config = dict(
    d_shared_expert=0,
    normalize_top_k=True,
    router_bias=True,
    init_std_qkv=0.0442,
    schedule='wsd',
    decay_fraction=0.841,
    final_lr_fraction=0.0,
    doc_mask=True,
)
Below are experts of layer 5 (counted from 0) of a mixture-of-experts language model. Rows are named router (the router's row for the expert), down (a neuron's output weights, with its number) and show model dimensions 64-127. Each number is 50 + 15 x the weight over its row's rms, rounded and kept within 0 to 99.
After each expert's rows: "raises" lists some tokens whose logits its average output raises strongly, later layers aside; "comes before" lists some tokens at least twice as common just after its tokens as in all text. This comes from a sample of Wikipedia text that the model never trained on. Tokens count by the router's weight.

# expert 222
router:33 31 51 46 27 29 63 53 32 51 53 52 42 76 39 34 36 54 37 21 62 78 35 57 67 38 60 85 55 72 38 71 45 61 20 59 34 39 42 63 66 36 36 57 39 38 48 40 26 63 73 40 60 62 60 79 51 56 55 63 40 48 44 42
down0:47 12 45 29 66 52 60 60 27 45 38 68 66 49 40 50 44 50 72 66 43 52 54 69 59 59 55 52 42 67 42 62 45 62 56 72 26 23 72 36 52 48 49 56 43 58 57 15 40 68 52 55 56 63 64 45 55 57 06 77 47 34 24 36
down1:42 67 71 89 47 45 67 62 46 33 60 50 65 45 27 35 49 47 66 29 54 40 38 47 49 25 49 61 54 76 82 31 22 65 38 58 75 53 51 41 56 57 36 74 28 29 61 43 35 44 49 37 49 33 49 56 09 42 55 42 51 71 51 31
down2:79 48 59 21 25 68 49 58 33 66 82 42 40 58 54 49 29 43 50 60 77 50 31 38 66 47 31 58 49 59 49 57 49 56 13 37 36 53 51 66 55 52 43 75 55 49 46 75 76 21 44 68 51 69 65 45 49 47 61 46 80 42 77 07
down3:54 37 50 51 48 57 45 45 26 13 33 69 49 59 43 32 52 49 60 29 41 58 23 45 77 52 41 59 39 57 40 65 52 52 31 65 35 40 63 58 80 31 73 88 52 61 48 67 48 83 72 61 56 43 29 39 48 60 24 45 48 24 59 36
down4:73 43 51 57 58 55 47 62 61 67 31 26 51 44 35 73 49 43 43 23 72 66 54 53 53 57 40 55 61 75 56 61 56 30 42 54 56 43 40 31 81 43 46 31 41 50 20 60 00 44 41 64 63 79 48 30 58 47 21 75 47 77 66 74
down5:54 61 52 56 70 32 66 76 35 65 43 75 21 61 49 25 30 38 64 41 42 20 43 26 44 65 61 53 58 36 42 58 59 36 37 40 29 76 22 55 54 48 36 62 56 26 55 43 59 87 57 35 44 34 30 34 83 48 70 67 64 50 57 63
down6:79 54 49 68 70 58 46 44 36 43 59 47 54 40 38 58 59 38 55 31 73 70 43 61 59 38 70 24 52 65 44 72 47 60 61 62 30 37 57 39 62 57 65 31 62 56 87 56 34 59 49 49 65 25 44 84 60 50 52 49 27 76 57 17
raises: "20", "?", "19", "16", "15", "10"
comes before: "0", " |\n", "1", "2", " |", "3"

# expert 232
router:48 28 44 37 22 38 41 48 45 66 49 59 52 41 57 97 41 53 57 71 56 43 39 85 40 47 54 25 70 48 73 36 60 56 27 40 71 47 37 59 36 69 62 47 50 77 52 28 36 70 63 51 24 55 55 70 80 47 74 48 50 59 39 41
down0:56 61 64 55 25 57 14 44 80 18 55 77 60 40 39 56 45 58 58 50 50 31 55 47 42 59 67 40 43 56 60 57 52 47 54 33 47 70 49 77 74 65 61 56 49 60 56 61 36 23 62 47 28 20 37 72 52 56 46 60 27 59 33 22
down1:40 55 42 71 71 41 76 57 44 53 28 54 47 52 72 61 27 70 65 68 50 64 46 37 56 56 43 27 66 62 49 32 48 37 77 81 28 57 47 78 51 43 28 55 56 57 56 60 51 66 27 73 59 35 66 51 52 62 73 85 29 30 54 52
down2:65 34 68 80 54 51 54 58 39 45 38 42 84 57 64 63 46 40 56 29 47 61 35 53 45 51 55 57 56 32 43 66 67 82 44 35 31 65 18 71 69 55 59 27 44 56 45 57 55 66 56 55 62 18 42 60 35 64 47 56 40 69 37 41
down3:23 43 41 33 62 36 18 56 73 81 62 49 70 31 63 87 67 47 52 48 34 36 33 78 37 46 68 49 91 64 61 55 45 68 51 24 46 30 22 44 38 84 31 62 40 46 38 55 71 55 62 26 62 54 53 60 34 27 39 42 30 58 48 48
down4:43 44 43 26 38 72 74 43 44 43 54 47 70 82 18 44 60 51 58 52 46 45 39 64 42 29 49 65 60 36 33 49 67 38 50 38 48 46 43 78 65 30 12 55 62 46 60 62 67 94 51 70 45 66 31 35 62 68 55 31 43 38 56 65
down5:27 42 52 25 43 48 32 50 44 55 54 41 75 43 50 64 79 31 74 27 22 17 40 41 70 52 37 66 46 38 61 55 51 50 50 36 60 64 51 47 56 28 64 43 70 57 24 79 83 62 35 76 66 43 44 55 35 57 40 59 52 82 56 62
down6:35 54 37 58 56 46 65 67 17 58 48 43 45 44 77 52 38 70 55 13 37 61 56 47 72 77 48 56 78 45 58 48 54 58 36 56 31 27 54 51 85 55 60 18 53 57 80 34 37 39 40 36 41 45 21 50 54 63 57 57 54 64 45 65
raises: "a", "in", "ed", "ion", " ", "ing"
comes before: "ed", "ing", "ion", "ions", "ive", "ation"

# expert 243
router:52 39 64 65 44 45 36 65 44 71 49 26 49 67 50 34 52 53 53 47 67 68 68 49 36 58 22 41 79 81 68 37 83 42 35 46 45 64 59 41 46 53 39 38 73 35 31 57 61 20 68 47 22 33 64 29 48 58 48 44 37 50 78 67
down0:30 33 37 25 49 64 56 39 66 42 48 52 58 52 20 43 55 29 44 48 64 58 59 80 49 84 48 75 53 46 50 25 57 34 51 44 71 50 40 51 50 59 56 22 60 34 69 33 48 92 36 72 54 38 50 40 30 40 43 30 71 16 61 36
down1:61 34 39 41 66 40 93 62 47 56 46 35 78 52 34 47 57 80 75 87 34 37 55 53 55 49 84 65 49 44 37 37 41 50 42 51 28 54 31 48 32 29 33 64 57 47 57 28 73 59 38 55 60 80 65 60 57 38 63 63 43 47 08 68
down2:60 54 57 55 53 26 75 48 46 58 69 46 53 45 66 34 65 53 51 51 46 61 53 53 35 38 57 32 35 54 70 70 74 66 49 25 54 63 14 54 67 70 59 46 47 60 29 43 60 68 54 48 57 39 49 21 38 50 40 41 38 50 43 57
down3:51 19 74 53 79 43 36 74 65 54 39 58 43 38 60 38 45 50 50 27 48 18 22 34 62 52 40 34 39 23 74 46 60 31 29 62 37 43 30 76 70 21 58 61 56 63 31 58 50 52 53 56 31 45 58 63 35 67 51 41 49 41 56 56
down4:33 27 57 50 52 87 61 39 46 64 27 40 39 57 55 57 43 56 42 66 39 76 34 54 57 43 53 46 74 66 37 60 28 60 38 40 46 50 52 43 18 44 66 67 41 53 28 49 61 10 65 43 42 45 49 72 38 65 60 54 26 44 56 25
down5:50 31 58 59 50 33 70 48 75 35 40 59 61 61 54 49 53 48 49 24 44 40 60 53 45 75 51 44 43 48 46 66 67 51 67 63 68 32 23 60 24 46 52 51 47 68 57 58 45 48 34 91 53 47 54 66 32 51 26 57 54 48 55 49
down6:41 83 48 31 58 63 31 38 53 68 57 47 55 44 29 65 42 16 55 53 50 49 25 72 50 60 49 51 22 70 66 47 32 34 39 48 55 59 73 47 49 27 39 55 24 52 78 53 36 42 61 67 40 66 64 49 48 73 63 53 49 69 36 62
raises: "==", "===", "|"
comes before: "==", "===", "The", "In", " The", "="

# expert 241
router:45 78 23 48 35 27 70 51 79 43 72 52 57 71 44 38 52 42 58 35 45 54 59 66 79 57 33 46 62 60 36 53 14 73 58 67 30 37 27 37 35 35 50 59 59 49 67 66 88 54 63 68 58 41 71 27 46 52 45 61 60 37 54 47
down0:53 37 54 56 35 60 53 73 34 57 57 51 36 63 49 57 52 37 26 18 23 57 53 13 45 50 43 42 41 64 52 56 78 43 42 45 39 78 39 69 26 50 65 36 43 45 43 46 56 51 64 38 53 47 40 57 57 41 88 46 41 15 41 64
down1:46 63 55 49 12 41 29 38 62 61 36 36 30 65 60 81 57 45 31 74 38 71 39 58 31 68 70 57 55 53 17 38 54 40 49 44 63 45 53 63 50 49 65 64 66 65 18 53 64 44 46 47 49 31 53 34 70 33 33 47 63 56 57 11
down2:69 55 20 48 41 60 59 38 51 62 53 49 32 27 50 65 44 72 45 27 42 42 51 79 35 61 45 50 23 50 50 45 37 72 48 53 63 49 40 43 30 21 53 64 07 26 46 57 40 58 53 61 28 57 48 37 45 59 61 29 45 52 56 53
down3:39 42 70 64 51 43 56 52 55 40 65 54 62 65 35 63 26 45 59 30 48 50 30 52 40 58 64 56 65 35 61 54 60 65 41 63 72 40 73 90 72 65 56 22 55 89 33 46 45 32 50 48 30 50 56 76 69 59 24 55 57 54 69 36
down4:29 27 56 81 35 42 41 57 69 45 56 80 58 79 23 54 54 28 41 46 58 44 46 49 46 31 65 61 42 52 39 44 36 37 37 82 40 57 48 98 63 49 37 23 66 54 40 60 68 54 50 64 39 38 64 62 50 46 63 72 72 24 44 49
down5:50 53 36 37 20 51 57 81 50 70 84 46 74 55 47 59 29 44 41 54 56 61 60 58 60 71 53 36 55 12 73 27 45 70 50 33 77 68 47 39 57 41 38 57 52 78 51 55 78 75 79 72 47 65 52 47 62 46 29 53 49 45 45 54
down6:27 62 66 39 62 66 37 40 34 11 29 60 22 18 58 73 49 59 48 47 30 37 33 72 59 68 51 56 54 67 54 73 28 41 39 61 59 36 35 38 39 52 48 52 50 55 51 46 41 28 55 70 34 15 49 48 51 72 44 32 70 54 53 38
raises: "-", "|", " ", "–"
comes before: "-", "|", "   ", "|---|---|\n", "The", "==="

# expert 17
router:34 28 71 40 31 35 59 63 32 62 43 60 50 62 44 43 39 89 52 62 53 82 52 42 74 60 54 46 46 65 44 54 45 59 25 53 38 65 66 36 63 30 28 98 40 57 62 36 58 50 65 43 50 63 56 53 52 50 59 71 36 29 41 64
down0:73 50 53 17 42 55 49 70 34 63 50 62 76 38 53 62 67 64 56 49 47 43 35 49 64 46 29 42 66 43 82 51 27 76 71 70 38 43 54 34 58 55 60 62 27 53 46 37 32 67 57 75 18 54 82 54 47 56 46 78 42 69 49 37
down1:58 20 24 52 50 43 36 61 46 55 91 52 16 44 43 31 56 45 64 41 34 52 45 21 35 49 59 39 51 50 66 71 65 34 68 32 19 33 69 38 54 50 50 51 44 47 34 68 50 61 21 54 54 71 46 44 40 55 43 64 55 69 57 32
down2:63 33 77 79 73 47 55 50 12 44 26 42 79 43 40 28 22 61 30 31 40 43 42 72 67 20 60 71 43 76 27 59 62 45 38 52 56 53 23 42 46 50 44 55 40 54 60 47 23 54 52 51 49 30 36 37 73 45 57 51 52 37 62 38
down3:54 39 69 24 62 45 45 58 28 53 35 67 35 73 50 61 38 21 04 53 46 62 53 42 30 47 73 53 27 43 34 66 78 32 43 62 30 46 48 31 56 41 36 47 61 51 44 47 89 61 36 51 45 65 75 25 51 46 40 58 35 45 50 35
down4:46 61 33 57 54 37 51 57 46 45 68 47 56 30 63 44 46 60 53 40 37 44 57 55 38 32 77 52 71 68 62 61 67 34 30 51 63 34 40 67 57 93 46 49 45 28 52 47 51 66 38 31 42 39 42 53 40 47 77 41 31 43 25 63
down5:33 91 58 53 48 50 44 52 36 46 35 53 39 52 88 48 24 66 73 30 56 65 42 38 14 37 61 43 30 58 61 47 45 62 40 41 56 51 69 49 60 63 54 56 62 81 22 37 33 49 69 40 68 53 52 21 47 33 59 47 47 82 32 29
down6:53 30 18 29 47 45 79 59 47 43 54 78 39 48 23 17 73 66 33 18 54 37 43 61 61 57 47 66 47 32 30 29 32 65 66 43 38 21 75 69 62 72 77 52 32 48 76 41 64 84 38 29 52 58 32 51 50 31 47 66 46 43 40 40
raises: "20", "19", "1", "15", "16", "13"
comes before: "19", "20", "1", "18", " |", " |\n"

# expert 153
router:44 34 53 31 26 62 23 57 51 54 80 46 55 73 20 47 53 67 47 30 42 38 28 34 43 38 32 37 80 48 35 55 45 33 37 56 82 38 50 73 59 53 51 76 76 36 62 50 70 53 43 45 40 59 77 62 69 44 71 57 78 52 44 42
down0:41 39 38 49 09 61 31 37 55 65 77 69 41 38 58 60 54 34 75 53 54 42 61 44 32 31 31 50 72 61 40 42 39 48 72 57 56 58 44 54 59 22 41 81 35 47 50 61 59 61 56 60 15 74 45 48 45 42 49 48 62 71 54 60
down1:47 59 42 30 58 44 48 54 54 69 41 61 81 46 40 24 26 57 48 46 43 61 20 85 85 40 42 46 46 45 69 67 51 78 63 45 51 45 47 34 52 31 54 43 28 55 69 46 29 56 39 48 23 39 57 46 04 43 43 61 62 57 66 50
down2:41 59 44 52 60 47 40 29 51 32 62 49 35 61 90 56 51 43 42 55 36 34 49 23 52 54 59 55 35 35 36 40 40 49 61 38 35 28 51 68 67 40 54 35 98 40 42 12 55 61 70 43 17 68 54 61 35 66 49 59 63 50 54 55
down3:80 62 48 61 54 66 75 46 70 59 30 57 54 49 54 68 59 42 19 42 68 28 61 77 51 58 52 62 63 49 55 52 65 57 55 60 43 11 45 44 42 85 75 33 18 50 50 46 69 45 41 53 51 54 54 49 47 76 34 39 54 44 49 33
down4:41 55 78 72 51 30 59 72 62 50 68 79 39 48 44 57 30 38 49 60 32 44 52 59 39 70 55 51 31 38 68 77 54 65 47 41 64 39 49 75 53 49 36 75 40 32 67 39 50 44 45 49 45 48 61 42 48 28 48 58 34 48 73 35
down5:53 48 40 39 37 86 52 27 54 31 55 41 51 52 69 33 55 37 76 41 51 43 60 36 44 44 37 49 60 45 50 69 58 67 40 38 56 35 50 70 51 44 24 55 56 55 69 48 44 56 54 30 15 60 44 18 50 23 58 80 52 53 53 59
down6:32 39 36 32 49 42 62 51 70 56 40 62 29 45 27 36 72 31 36 50 42 32 45 48 48 56 60 32 48 29 70 41 75 68 69 36 30 61 37 51 27 78 55 50 32 64 48 61 64 70 69 45 45 50 39 62 60 76 53 21 34 65 18 40
raises: "ed", ";", ".", "\n", ":", ","
comes before: " of", "ed", ",", " and", " to", "ing"

# expert 151
router:47 39 59 35 39 54 63 59 28 51 47 55 45 55 35 36 46 72 76 40 49 82 51 75 75 44 54 48 50 72 53 68 41 63 31 39 31 44 74 21 59 36 46 66 37 29 51 41 65 42 54 09 40 39 67 39 44 44 83 43 37 37 41 34
down0:45 59 53 15 38 51 49 55 69 35 53 54 74 54 83 51 38 46 80 57 56 42 49 62 61 52 27 39 64 32 65 71 33 47 27 34 43 64 41 61 32 63 41 53 50 51 80 51 50 57 53 85 91 47 47 43 25 39 34 70 30 66 34 37
down1:26 40 66 34 10 51 41 57 66 71 59 41 58 41 60 36 53 52 64 63 69 35 49 34 25 34 46 38 66 65 42 65 48 34 48 44 46 70 54 56 46 61 43 49 68 42 46 32 67 61 39 72 51 52 88 62 22 69 86 60 48 64 67 47
down2:58 59 42 56 47 33 71 40 11 25 71 65 84 35 61 44 40 57 45 62 41 80 84 86 38 43 75 51 55 31 36 17 55 45 42 62 50 47 51 74 74 57 62 59 32 74 32 56 55 54 48 49 33 48 24 41 61 53 49 43 27 43 45 20
down3:57 73 64 50 41 58 47 61 92 55 21 58 48 40 58 63 52 45 37 46 57 50 71 52 53 48 53 45 56 63 44 41 27 45 61 70 88 53 15 36 70 37 61 51 00 55 52 51 57 70 40 57 56 41 77 44 54 48 37 72 78 58 53 61
down4:55 49 59 46 44 71 38 59 61 70 60 35 55 49 70 63 41 64 47 46 64 28 34 50 23 41 57 64 64 60 27 28 39 59 59 74 31 30 55 56 50 32 37 10 42 55 46 38 58 60 60 39 36 48 71 51 58 56 53 41 46 54 71 46
down5:61 51 50 51 70 74 49 34 38 64 54 63 60 25 51 51 61 59 90 52 45 75 26 59 52 38 70 56 49 44 39 45 40 36 09 41 39 56 59 25 42 76 53 28 34 44 41 50 53 57 61 48 57 48 71 42 48 72 20 61 42 34 64 36
down6:65 49 49 39 56 51 71 38 35 47 40 44 53 48 52 44 72 36 60 33 62 11 42 35 62 81 20 33 33 74 47 82 61 53 53 38 56 56 57 32 78 31 44 38 46 29 62 00 33 58 36 60 66 68 49 56 39 43 37 46 40 27 74 63
raises: "19", "20", "2"
comes before: "20", "19", "18", "17", "10", "16"

# expert 83
router:40 49 52 55 60 50 48 56 46 45 48 70 67 48 50 44 17 32 49 37 32 24 37 46 37 62 65 66 45 23 31 45 35 59 69 59 61 57 43 57 71 35 54 36 30 58 63 59 42 65 50 65 49 52 49 51 32 62 28 67 37 41 38 28
down0:58 08 63 70 43 80 35 64 28 64 37 31 54 73 82 36 66 43 62 46 53 51 42 55 23 42 15 21 31 40 36 53 61 53 70 63 38 38 38 83 71 56 42 39 45 41 36 56 48 67 36 41 57 63 65 64 65 57 52 45 52 23 56 74
down1:65 46 64 37 47 87 72 39 58 70 36 42 66 86 55 53 19 28 52 18 40 58 44 51 52 49 31 44 64 74 62 56 46 52 47 47 43 42 26 64 59 74 46 40 42 43 49 73 64 53 67 35 65 40 53 61 44 46 45 68 23 54 47 65
down2:41 27 55 50 31 57 29 48 47 09 50 47 55 51 66 73 60 38 60 12 60 49 56 75 25 45 63 48 75 46 45 21 29 67 41 69 56 87 65 64 61 70 85 44 58 39 49 37 46 56 63 50 52 52 27 54 24 35 61 57 30 64 43 36
down3:74 64 68 42 46 67 43 56 28 50 43 69 45 43 68 38 62 49 70 61 32 61 62 65 45 55 31 66 66 35 74 68 68 42 48 65 60 36 48 45 60 79 30 48 37 61 16 59 64 64 50 49 36 50 46 26 84 29 63 40 29 34 55 20
down4:42 41 53 31 48 55 61 29 61 62 40 68 29 43 56 51 73 59 44 67 48 36 62 53 54 11 66 35 39 69 56 44 39 65 72 56 66 57 40 57 51 58 23 52 63 80 49 46 74 42 33 42 11 50 52 56 67 55 62 58 49 52 76 12
down5:33 58 38 52 51 52 47 44 44 54 34 28 71 68 60 47 26 54 49 75 77 57 28 64 45 45 62 51 57 40 56 60 69 32 39 34 52 74 15 66 59 41 27 67 50 37 45 47 15 33 54 67 64 53 30 52 28 42 29 44 35 45 34 60
down6:84 57 40 54 31 45 55 41 43 55 52 61 43 78 63 45 39 43 25 73 48 40 55 25 65 52 53 33 37 67 52 18 17 55 60 75 76 32 67 56 58 88 55 75 40 67 77 63 46 61 51 38 51 55 54 49 72 55 41 46 66 67 57 76
raises: "--", " tournament", " point", "ition"
comes before: " ", " a", " in", " also", " an", " located"

# expert 51
router:44 40 36 24 49 53 25 68 76 23 38 52 34 69 32 55 34 54 61 51 46 45 47 72 47 55 52 25 67 36 75 55 68 59 39 28 73 55 38 56 59 48 46 46 66 77 50 21 75 55 48 34 52 55 65 41 41 42 41 69 53 90 77 51
down0:66 77 54 75 36 70 48 55 68 61 27 29 72 54 58 68 68 50 16 61 42 46 64 72 85 82 55 70 56 45 45 59 34 42 10 69 33 40 56 31 29 45 36 65 35 41 40 25 58 58 53 30 31 47 74 39 48 46 55 70 44 70 64 30
down1:49 46 33 53 66 29 53 54 35 49 34 44 60 71 56 36 56 56 47 50 63 15 43 34 42 34 40 65 39 51 33 59 67 56 71 65 40 80 47 88 52 54 43 46 68 41 82 25 20 33 45 68 44 37 65 36 42 49 52 55 71 75 36 79
down2:37 86 75 69 73 40 23 66 48 52 36 43 60 18 57 32 25 47 37 54 64 64 52 50 56 85 55 23 46 35 53 65 31 54 62 51 53 31 59 41 37 58 56 45 31 58 32 63 46 34 73 37 69 37 71 45 44 30 71 31 50 48 27 63
down3:34 46 29 09 30 57 34 32 58 64 69 39 75 35 39 58 63 49 68 79 37 42 37 53 59 62 60 39 33 44 23 62 71 44 55 52 56 63 56 58 68 62 54 44 54 70 79 56 72 60 45 68 22 52 64 37 35 44 54 45 57 68 61 56
down4:66 48 64 55 41 56 67 36 69 46 31 49 37 25 65 59 44 71 18 69 63 25 49 32 42 59 59 52 65 30 57 72 25 43 63 67 42 38 66 37 48 86 43 09 49 42 53 48 55 45 52 41 37 43 37 45 41 48 52 33 51 58 37 43
down5:39 55 35 52 57 62 70 77 42 67 45 74 67 43 51 93 30 57 38 66 54 53 30 79 62 63 25 34 51 41 42 54 62 49 39 54 64 69 29 49 30 43 35 79 51 46 68 53 54 42 41 61 36 47 56 47 70 67 43 79 61 69 36 75
down6:38 67 19 42 57 67 71 55 50 65 34 61 55 42 41 65 57 46 39 17 27 45 41 40 54 39 29 34 56 64 34 72 65 36 45 43 80 52 46 80 40 59 42 32 26 44 26 56 38 38 59 25 68 46 64 59 46 55 35 66 48 44 63 23
raises: " to", ",", " "
comes before: " ", " of", "ing", "or", "ed", "ior"

# expert 137
router:51 35 81 38 45 62 32 57 59 44 17 42 43 45 48 44 56 24 25 27 35 43 32 29 37 40 91 60 41 39 42 49 73 46 55 31 55 27 53 75 52 50 30 55 61 48 69 55 52 62 48 34 35 53 54 52 12 57 55 58 81 25 32 55
down0:39 64 57 34 43 65 34 38 55 66 61 48 68 60 79 49 63 39 63 64 36 40 49 56 48 25 66 26 74 20 40 63 28 55 77 58 41 35 46 46 72 70 28 50 37 65 58 70 58 55 44 47 43 56 59 57 78 46 84 67 68 68 31 59
down1:53 35 63 36 21 25 69 32 52 42 20 38 44 53 55 48 61 61 41 68 65 56 50 27 58 66 46 59 34 70 52 82 57 88 47 34 36 87 63 79 43 19 29 54 74 60 36 28 54 61 43 45 45 59 21 56 16 49 40 60 53 56 52 18
down2:57 47 50 42 54 38 30 28 55 48 63 50 51 73 41 47 68 33 56 52 76 34 23 57 62 73 52 49 44 54 67 41 59 54 60 51 59 69 62 30 49 14 62 59 70 44 69 38 42 64 17 72 76 80 24 20 58 56 27 73 46 64 85 70
down3:26 73 46 61 54 49 49 69 55 34 40 74 41 56 60 63 41 39 53 47 77 47 02 41 47 89 25 23 71 42 67 80 57 44 51 46 66 45 44 46 54 46 59 39 42 37 50 41 74 73 48 67 62 55 56 30 53 46 32 47 52 48 39 64
down4:35 53 44 58 52 74 62 52 63 73 45 26 74 77 90 58 28 61 64 43 61 36 54 54 59 79 45 64 56 47 48 30 73 40 39 56 35 57 10 51 25 38 42 69 72 43 46 59 37 54 58 37 47 58 74 34 24 48 52 65 45 37 78 38
down5:45 66 88 45 60 16 69 50 50 44 55 64 71 61 71 65 55 25 55 59 44 45 56 53 61 45 68 70 47 51 63 41 35 59 51 49 49 58 66 41 52 50 70 61 41 35 40 43 52 40 56 40 64 68 26 26 74 53 42 42 31 53 45 33
down6:42 24 85 47 64 72 44 53 23 53 79 38 61 42 69 71 50 52 22 26 40 49 29 55 66 51 35 47 59 29 74 46 59 57 81 58 49 36 67 50 42 48 43 52 61 55 58 65 58 50 55 48 41 55 46 76 40 46 51 30 50 47 59 34
raises: ".", " in", ",", ":"
comes before: ":", " of", " to", " |", " |\n", "\n"

# expert 106
router:35 56 57 72 51 50 31 64 63 66 39 58 43 49 80 57 47 71 37 45 49 35 42 38 84 59 61 26 35 43 47 27 45 66 36 51 47 38 77 58 50 38 68 49 43 23 68 72 78 71 39 45 76 29 77 71 29 56 56 45 62 32 41 40
down0:32 62 21 38 66 45 55 75 25 55 40 69 49 58 56 58 36 60 54 49 53 40 33 40 59 76 61 65 51 28 19 29 34 52 50 67 28 53 57 43 40 65 62 28 44 53 63 38 43 63 58 55 51 58 58 35 11 72 42 53 48 71 59 65
down1:41 39 54 42 60 44 50 39 61 74 65 50 50 67 67 62 56 56 58 46 40 31 62 82 61 56 41 61 52 53 63 61 56 41 60 41 54 25 41 64 35 31 49 35 42 63 48 65 63 92 62 50 48 52 78 18 46 63 53 72 57 47 58 28
down2:72 68 53 38 55 41 49 61 69 70 29 62 59 68 54 67 52 48 37 32 21 33 38 38 59 47 48 32 44 58 60 46 54 55 64 60 50 62 46 60 34 34 50 64 39 45 44 38 50 62 74 57 67 54 78 42 58 62 37 57 52 38 52 70
down3:41 53 51 50 78 38 31 50 46 61 67 55 22 48 70 47 61 40 48 53 55 49 54 57 61 48 54 49 30 54 62 36 67 57 53 51 40 41 37 04 32 68 46 69 30 36 60 26 60 49 42 49 42 77 58 39 31 31 48 42 45 47 56 46
down4:69 65 43 47 37 53 32 45 56 41 50 68 63 49 56 31 42 63 72 46 25 28 55 30 60 48 62 51 56 49 49 65 42 14 42 39 45 71 64 58 26 46 41 61 37 62 51 47 60 16 12 46 49 55 43 40 78 48 47 53 43 51 56 53
down5:34 40 30 52 35 47 18 75 28 55 47 40 55 71 62 40 41 66 90 55 60 52 25 57 48 69 16 46 52 66 57 40 52 70 51 63 34 58 70 50 73 36 71 59 54 51 71 25 56 37 62 41 67 58 46 56 37 35 51 43 52 63 49 46
down6:37 41 31 64 38 71 42 41 27 45 42 56 71 33 37 57 47 57 64 42 49 47 48 43 33 37 73 36 43 30 51 58 37 87 58 79 51 52 84 89 62 69 50 62 44 57 47 42 60 59 29 69 59 46 42 53 44 51 43 75 62 33 21 40
raises: ",", "th", " and", "."
comes before: " |", ".", "–", ",", ";", ":"

# expert 201
router:36 58 34 84 38 48 50 58 56 70 52 54 37 41 72 60 54 64 31 53 45 43 50 30 81 59 61 42 57 49 37 29 38 61 29 49 57 31 71 65 52 43 50 44 56 41 50 67 58 65 40 41 65 75 54 73 45 58 54 43 49 32 51 46
down0:37 38 28 60 59 39 53 54 55 69 69 66 32 51 61 52 65 24 39 52 69 63 52 54 67 64 80 42 74 52 32 72 61 49 37 52 39 44 60 40 50 31 59 51 56 58 68 51 45 56 44 43 59 52 83 55 71 58 26 50 63 40 60 31
down1:50 39 62 48 46 58 40 59 69 57 52 23 69 26 71 42 56 63 49 64 36 20 38 66 59 50 38 54 51 66 43 42 53 37 73 44 39 30 31 33 48 21 54 62 75 53 64 76 35 31 61 22 33 64 54 51 54 45 73 56 63 53 70 42
down2:69 51 60 48 68 49 37 52 45 65 71 33 80 55 30 41 69 36 69 42 55 15 35 49 58 36 44 35 49 53 57 47 75 45 73 60 37 74 49 49 58 55 40 28 34 42 81 50 56 50 45 54 49 47 38 36 78 42 49 25 62 52 55 43
down3:65 60 50 59 59 52 09 50 62 61 27 37 45 37 58 72 23 49 48 28 35 22 28 30 41 51 58 51 79 55 41 65 56 40 58 72 58 65 65 56 36 62 65 53 54 62 43 54 69 74 54 50 53 23 64 69 38 57 52 36 48 59 61 46
down4:52 48 36 51 22 39 77 74 58 47 64 67 34 45 47 58 27 54 68 39 39 29 55 37 28 67 03 32 55 41 55 62 37 47 66 26 60 49 51 55 42 68 68 70 62 50 30 60 55 54 58 57 43 55 64 14 61 95 41 54 56 65 53 36
down5:40 57 31 65 36 55 58 39 65 54 46 40 29 55 51 53 32 53 56 44 63 55 54 39 43 55 48 54 72 59 57 60 37 67 46 34 40 20 63 60 44 20 52 57 32 64 59 28 65 61 66 34 75 57 57 62 38 48 73 55 52 58 70 41
down6:38 60 72 56 19 45 19 48 49 87 43 38 34 77 55 60 94 39 69 57 44 42 36 64 45 61 59 24 72 04 42 37 20 77 58 28 61 56 26 49 46 48 39 66 42 61 77 51 57 59 44 34 24 47 51 50 26 66 40 61 38 46 53 40
raises: ".", ",", "st"
comes before: " |", ".", "–", ";", ",", " |\n"